config = dict(
    num_hidden_layers=8,
    hidden_size=160,
    hidden_act='swiglu',
    optimizer='muon',
    learning_rate=0.0129,
    beta1=0.93,
    dataset='wikipedia_en',
)
Below are experts of layer 3 (counted from 0) of a mixture-of-experts language model. Rows are named router (the router's row for the expert) and show model dimensions 0-79. Each number is 500 + 50 x the weight over its row's rms, rounded and kept within 0 to 999. Numbers have three digits each.
Before each expert's rows: "mostly gets" lists some tokens that are sent to it at least half of the time. This comes from a sample of Wikipedia text that the model never trained on.

# expert 36
mostly gets: "ation", "ations", " team", " film", " House", " people"
router:561517476403578479527577553424528418458525532522557496474498514541476612482496469503431467413562520519447539411482517443474530507583436497531530445562554502408535508564480471505501561459544553492518462546544523452414467440451535416516450473

# expert 62
mostly gets: " World", "al", " American", "100", " British", "il"
router:543534493471526454492443501513441520490477446546511481518495489567451436528558622504568425500578527463531535455486441494563478412423485460521550474475584562542505421475494454577569408507516409450384474519495550513450529426498509533502559427

# expert 61
mostly gets: " n", " name", " film", " Party", " album", " Street"
router:561479546469550471550573529492470483530545559482584451409448498560547570493582473467459400373564401531522542535394482533478544500546468529454480516545476440484485535518501469523463548438510552484409504586528443588453456469517502501484464554

# expert 60
mostly gets: " ", " by", " between", " about", " $", "_{"
router:432487547485459481542561461473528552541571519511461483421580469524489561571493476420459591590471463458482481541503464536632495567577438568550513532560541475592548431552508558513576556496532520441495469504519489511452451502540484474455607438

# expert 44
mostly gets: " Yes", " Uganda", " Scar", "idae", "LR", "ensis"
router:624474494478542451470560491541561468493566509442486544457491491401471452420499490520525541630463467586518588524439518605499613479491508578521526505460415461440494484564598492437432535472423486527623546494532483558492454509418467450497558454

# expert 58
mostly gets: "–", " D", " F", " K", " W", " B"
router:523450495592519547518518573574526602442492473459566508527565473530530519494483547440520545586536465494524516451538495506552436554434511525502530533413465479523543519479478531431481521478542492431494548517530538544514582500509526601488468519

# expert 47
mostly gets: " New", " their", " first", " her", " all", " out"
router:473429514488478506469450422551414584587524544507502419521458462399497547451568537400587628531464533439459565448535512495456489508494513465527506472476538454465425548464551467496457548439452484437544556532613476495462545491533449536459478544

# expert 35
mostly gets: "ia", " John", "'s", "ina", " University", "ai"
router:555528463563515489495503530497590479482499601558426536519558471462506456470488540477424541512558527454490485493559453504530462461570492433492522517456520493515540507582572559450570431509361456531469454491552474479422397426458538492450570509

# expert 22
mostly gets: ",", " and", "),", " or", " but", ".\n\n"
router:562487494488484491381507558422567431487494494472494510509534547392498576573479450502473440507548425502451521556508471471435473538413531567499456549513499603490517487511491592517492394529536528489486451481437449551524557501554477536421547537

# expert 29
mostly gets: " New", " States", " University", " City", " State", " American"
router:511537510477492499453531417486475583537578555575559425532491483499498436525506448511507456421556552418482529474545444556457464418562524485567507536468508509532512592518539466500578596418479500521468468596535445573417513465466468588567552469

# expert 24
mostly gets: " and", " or", " has", " had", " have", " but"
router:478558543420499447439514562436415468480429460535510549509499552424526553552523480544540497540459513493486524521541569534491505459504580472431481423528486585481414528505455511547452363532533390463559514524438507495550497590586427553482501570

# expert 54
mostly gets: " January", " Los", "ad", " Air", " Show", " Val"
router:503455414478540498451507523539454566507520448541501537487472492553562444438475503449543398476475651528493485452515468403559524558487545477486513491389506529575498480421522411410633501454527573611468510530570485587501561520417462442485512474

# expert 23
mostly gets: "°N", "″N", " June", "ul", "pt", "',"
router:481458413436525528532458494500405532494476498516563518438574461495481523477404479433581524533530602433523449491576503376498502474476541478505491493437450516463542592443448536506546514482541591447516488437416477429548532459440471488450658483

# expert 9
mostly gets: " is", " was", " are", " =\n\n", "'s", " their"
router:486507486515417576398456492442554485466486556553494480556499517523545506491458592478439509467575536465502521471405465458480434575465488461445537563482471505437500455476443469559492427584515394451534520505609472507539509505534479525515466505

# expert 53
mostly gets: " \"", " an", " Ch", " An", " =\n\n", " album"
router:474532529501532528534550439454495527510533430448513464515553454458496480510445504496419554523488564498516484488557502531454400530491538488489580558554437446525454464581468558500423541444542520516506517596597553529507444540557472594439394495

# expert 55
mostly gets: " (", "\n", " \"", " |\n", " |", ".\n\n"
router:541490554461460522490568532575543612467451574424537431450489548518518550490461505495397555535545546454494447571550569505533437596542451525508461545518476511533581489487429568535490502476478424434497469484559503516493552460507571578436516492

# expert 16
mostly gets: "200", "199", "202", "196", "198", "201"
router:519518523628386569550479496508568531532487527543494442540519528470476596535494373598479573464529508543508511459504459554542552465455494588557545482537525443566451524479547561555512510591492545552506487504554450504434449444482485526519507525

# expert 5
mostly gets: "11", " c", " b", " November", "10", "202"
router:488513499522474488543519437456492636485458551455478479504529543480527529531467496446554554560562564498501485546524519467445527539419452515470470496513414586471443511449419484526484517470480504596487502511449534526428511469472511507554398554

# expert 18
mostly gets: " which", " and", " who", ".\n\n", " but", " where"
router:537456517486571501421550559427535512499534495486467516559404498400495521595427480561464442420498429477419468496472455457420488489525482539547506487441442549458587497579534605503542453582516510510515474451385446481434588480500530593527528552

# expert 26
mostly gets: "In", " end", "Personal", " death", " second", " debut"
router:480556422537454458452488473457453590521523527454545534479466425492506522471575446607499464585466476478513437474478408499458522428589470481518473468488544489418469543412444384551563521436490516425529515521507552531542422574485494481447456457

# expert 38
mostly gets: " League", " Party", " Team", " School", " team", " station"
router:534547503435506563458483522466504403508450511559456494403500519518498481536500514489550536345464507441492502433431580443507537476495470493542525554407484428558558455554442454437456446436587518509514453491531483500434564520486472539447550511

# expert 3
mostly gets: " a", " an", " his", " two", " their", " not"
router:485455483446408413531520556595417427547524394467522498528422532422447385457538491529497388524541564538431465503478419434537455493513525484523463452473466516538420463487467432471549495543423454447518479575537487457483487513598489521517496559

# expert 8
mostly gets: " was", " is", "\n", "==\n", " were", " has"
router:432419518498485488584393402541618443506384509551420459535537552496504515467499457503519424419547559501477460619534522431539480545462512488451409528576466508479468573469464544567438447536478408509465533444468484556522533479631520471472493496

# expert 7
mostly gets: " years", " season", " time", " won", " played", " used"
router:495524550474510468416509421505482433511449520516587566381488569583473523524468505502497437470466422601543556464586545469497503462525462458501381413610496565623492441518535437563475489596565540482539467493383589499554547495449474461472485485

# expert 51
mostly gets: " f", "F", " l", " F", " de", " new"
router:529499578498587554409450492586527461554525457476470561494512529444448507467559547504597443546483488445563595494564470491528496591529496475486536468484504610545467429575538439498488521504560544502478472498486583465578498465531466495476590586

# expert 33
mostly gets: " On", "op", " Island", "On", " kg", " Hill"
router:535498466462569515553521589543509603512499471467580508507478501507502531543537530473548554490543493481470597522517553558461484487444463498497558549604530537467459426549523506480391503424566461568538454515440553416549578449472523521641498571

# expert 63
mostly gets: " is", " at", " are", " it", " been", " in"
router:404464434496537422513416451424485450493489502507417466475579488457473637499565548461516443425401436469517438502444525506464550414505446566475473456423502477439570541424489601488440520533546443519469515491498490491522505584544452398480414473

# expert 31
mostly gets: "–", " –", " +", " |", "′", " •"
router:430497514463462479471542574495549551469536463471486484455551538515502553499621533433450505510488454483522466558481536428532464570440484503465535542569410478569604370411562569529502528483437411520450495478403523452436490478433463419445397495

# expert 20
mostly gets: " the", " The", " that", " his", " he", " which"
router:393473491480521493339522543472445468573582419481497465544459536539552485516491438493446579468460569447462519519462463408514606483502522502463476394494460554477526541467434553534462442530383547489547535579534540465412430528530464545537467471

# expert 39
mostly gets: "==", "201", "===", " |\n\n", "202", "200"
router:526501527576455530547460480474469460542506462492538456488438454485581406525514553509512591459459446520514511446430499426450527491572646485509485464431416499534512463449456492410491493472440469516527498489527417533498494571509506599552508491

# expert 1
mostly gets: " has", " have", " had", " are", " known", " became"
router:394537534479481395511528441510518449509512573441398543489493553431496571556487491453553447433467403482538461431496492523455513466564459422473451436504521485539459464455529454506468377618543451433508506472532512465565506551537496509523440516

# expert 42
mostly gets: " f", " st", " h", " g", " t", " sp"
router:563442490477501542533459509443535346483427512432479664501384471523563514507490543580493539545515473470500580496532444554508477558482471463411493556553578366523463490513426504503554544487517481444485486467438581443510468496448507421480586456

# expert 15
mostly gets: ".", ").", " has", " not", "′", " would"
router:470434509497447525501512496543535496473462442558504531497507517556476549491472419500546539438481530487467550443416493478434477504531467521440491528499502543447471466509513581468472548524509447455565559445469484440575460611522513426455361578

# expert 21
mostly gets: " for", " also", "%", " more", " later", " before"
router:488494488553437503524465501586637430543474511530465558565580537469474538465520509572461476559467452564463517522485497464540502462547474536455388520571568500537479500538577505538549545511425490481517573476380446437425539515555547430459441569

# expert 2
mostly gets: " |\n", " \"", ".\n\n", "==\n", ".\n", " |\n\n"
router:434495538512477489403450553411561531488448514459478493495385579460508572546467539554500449483517444474500423515538545546482513545542538479590474520583474648483484541532409516522505440542513504498556527501451468558486525563488568554527441497

# expert 32
mostly gets: "201", "202", "200", "199", "196", "198"
router:381487511494501471498482435494527560506479576537486518524451551502446514467512449442566426553621577482553479503542568538523487494468543597582509414485529522491474565585500485493570522477421523530521501509534492502436474523501439464483501558

# expert 46
mostly gets: " h", " o", " H", "-s", "-c", "-S"
router:461488506455450559570574537496501580493504549456496509568483521526504514510511582586492615617585591481437469528536494574511505585411520498501554490510442456523491505538396471498480524454503547511540473486497472549449485562540524483586614399

# expert 11
mostly gets: " D", " C", "D", "N", "S", " R"
router:512500425539493593512533519500485625443507540485439526503451474517555415410433486488481482566483430502504519494526494450479525488432498490445523491523437405557599541480485605544582550511543503495609469541477388530588522485513556443499458389

# expert 48
mostly gets: " in", " of", " by", " at", " as", " with"
router:407542514396434506510522493431436436492468583462482520434550481531501605550464447516533446534384421491554506515415456498504511464634454536525476552575570487557537476447584509501468529528551477566506531565453455563599479505484467444436426465

# expert 14
mostly gets: " from", " until", " American", " back", " died", " England"
router:505527481452542490376466511474481454500566562536521452496510426462403564497602468484491415447441472514552530562561539489496504420507470521526468476618573514496472524558535509554545579482500467453497481591370523514464408558459537465518593453

# expert 34
mostly gets: " end", " built", " work", " head", " information", " building"
router:353522435466572537562463510395453446520481461513534502492543446506535558491439519490517457481505462517455437449476463530470513461492516489421526389452473508430583503504519425438503498588537508433497530533500476450485432496457494500485427454

# expert 25
mostly gets: " States", ".", ".S", "ana", " California", " ."
router:570471469570482511487595533548549446533517520536493462445508458480436450511441431485444514418428461482494570548505538564523454495477404541582414483490536528426443510597575584433481520454471501579500418475496517510504508399517585459506526532

# expert 40
mostly gets: " the", " a", " The", " an", " his", "The"
router:513435517402542588397529526534482509483580472598497508535509551482534404479457464475436459490395519490526547549510528495465565490436506462435530589528476520476504542406429616524531445442496502565557531555484444406496502463455533591536425553

# expert 56
mostly gets: " D", " F", " K", " B", " L", " W"
router:608549531565557556607520530570582545495528482485504485511512511537443497453437451463400452570397504559541543498501476582463546494465446502493520461462493441472538515503596643464456550621457437549385472426535486533462433553507552448531542495

# expert 49
mostly gets: ":", " G", " E", " T", " C", " S"
router:531512530501501518496385418496532574505546471427478414506588518427502445470452430461560438484505426501480521506578498485489434606508606505511517575458501442488448451371552501497491493430578522444485467515488485618443506600468577546509466539

# expert 13
mostly gets: "==", "|", "\n\n", "===", ".\n\n", " |\n\n"
router:431529539565437528551605451588456553474432508456474512515530464492548516503510550523502509458568467496500498505516490422495470520486492401578508598403491591496546532550504457464494527520539510596456520543537561499493657536531457579473492460

# expert 59
mostly gets: "7", "2", "3", "1", "5", "9"
router:545489564506414481568427397539557548440585592440467462597487526512553481492555424444520415479616603614471478501539461475537546519505510505467473495621533567537420590460474480528514440543386582470468533553396554478447511461467454441478511472

# expert 27
mostly gets: " ", " B", " m", " St", " b", " p"
router:562418482475577483567486395469462469503528458479546450508559526541467506617524519537500508513505491473545440588575503565534478585492516670454560542576576446406579469528475421508445548526539494522485481462468516482498520498574546465559612494

# expert 52
mostly gets: "ation", "ations", " series", " season", "ated", "ions"
router:574575482429485438547571531414484414494556564557572462447434539532456535526541495590442429488542509505499529491522569554543499438611399469524523393512573473473490490485467469475512513519535456495472450560499551425549437419463447494503490493

# expert 50
mostly gets: "ana", "ina", "ia", "ae", "ley", "ke"
router:557530442505611444528513542627629480486535485502415512464451497536490499536444499584441434523446520533504578469489483513593551456501511478514523443545536487503451468493541504426475497475454530570420429420538538399590486433477522454509551478

# expert 30
mostly gets: "-", " In", " E", "In", " l", " de"
router:509499490515487512571484455539489557488434502379538592567542570434512529551509619436545559534600486468550473598451448458493542455443510547479501497491467471517496492537504557527446464549552569520425477478548461494532543578501466576382605478

# expert 12
mostly gets: ".S", "_{", " .", ".C", "51", "57"
router:544527502530539511461533473498490546462474469450503582454415452478417422439479554528482571578513392498549500511372561450496553557506466467420626461469499509554453451514525453510539526521487494523475523480466576457456508520501514525450390508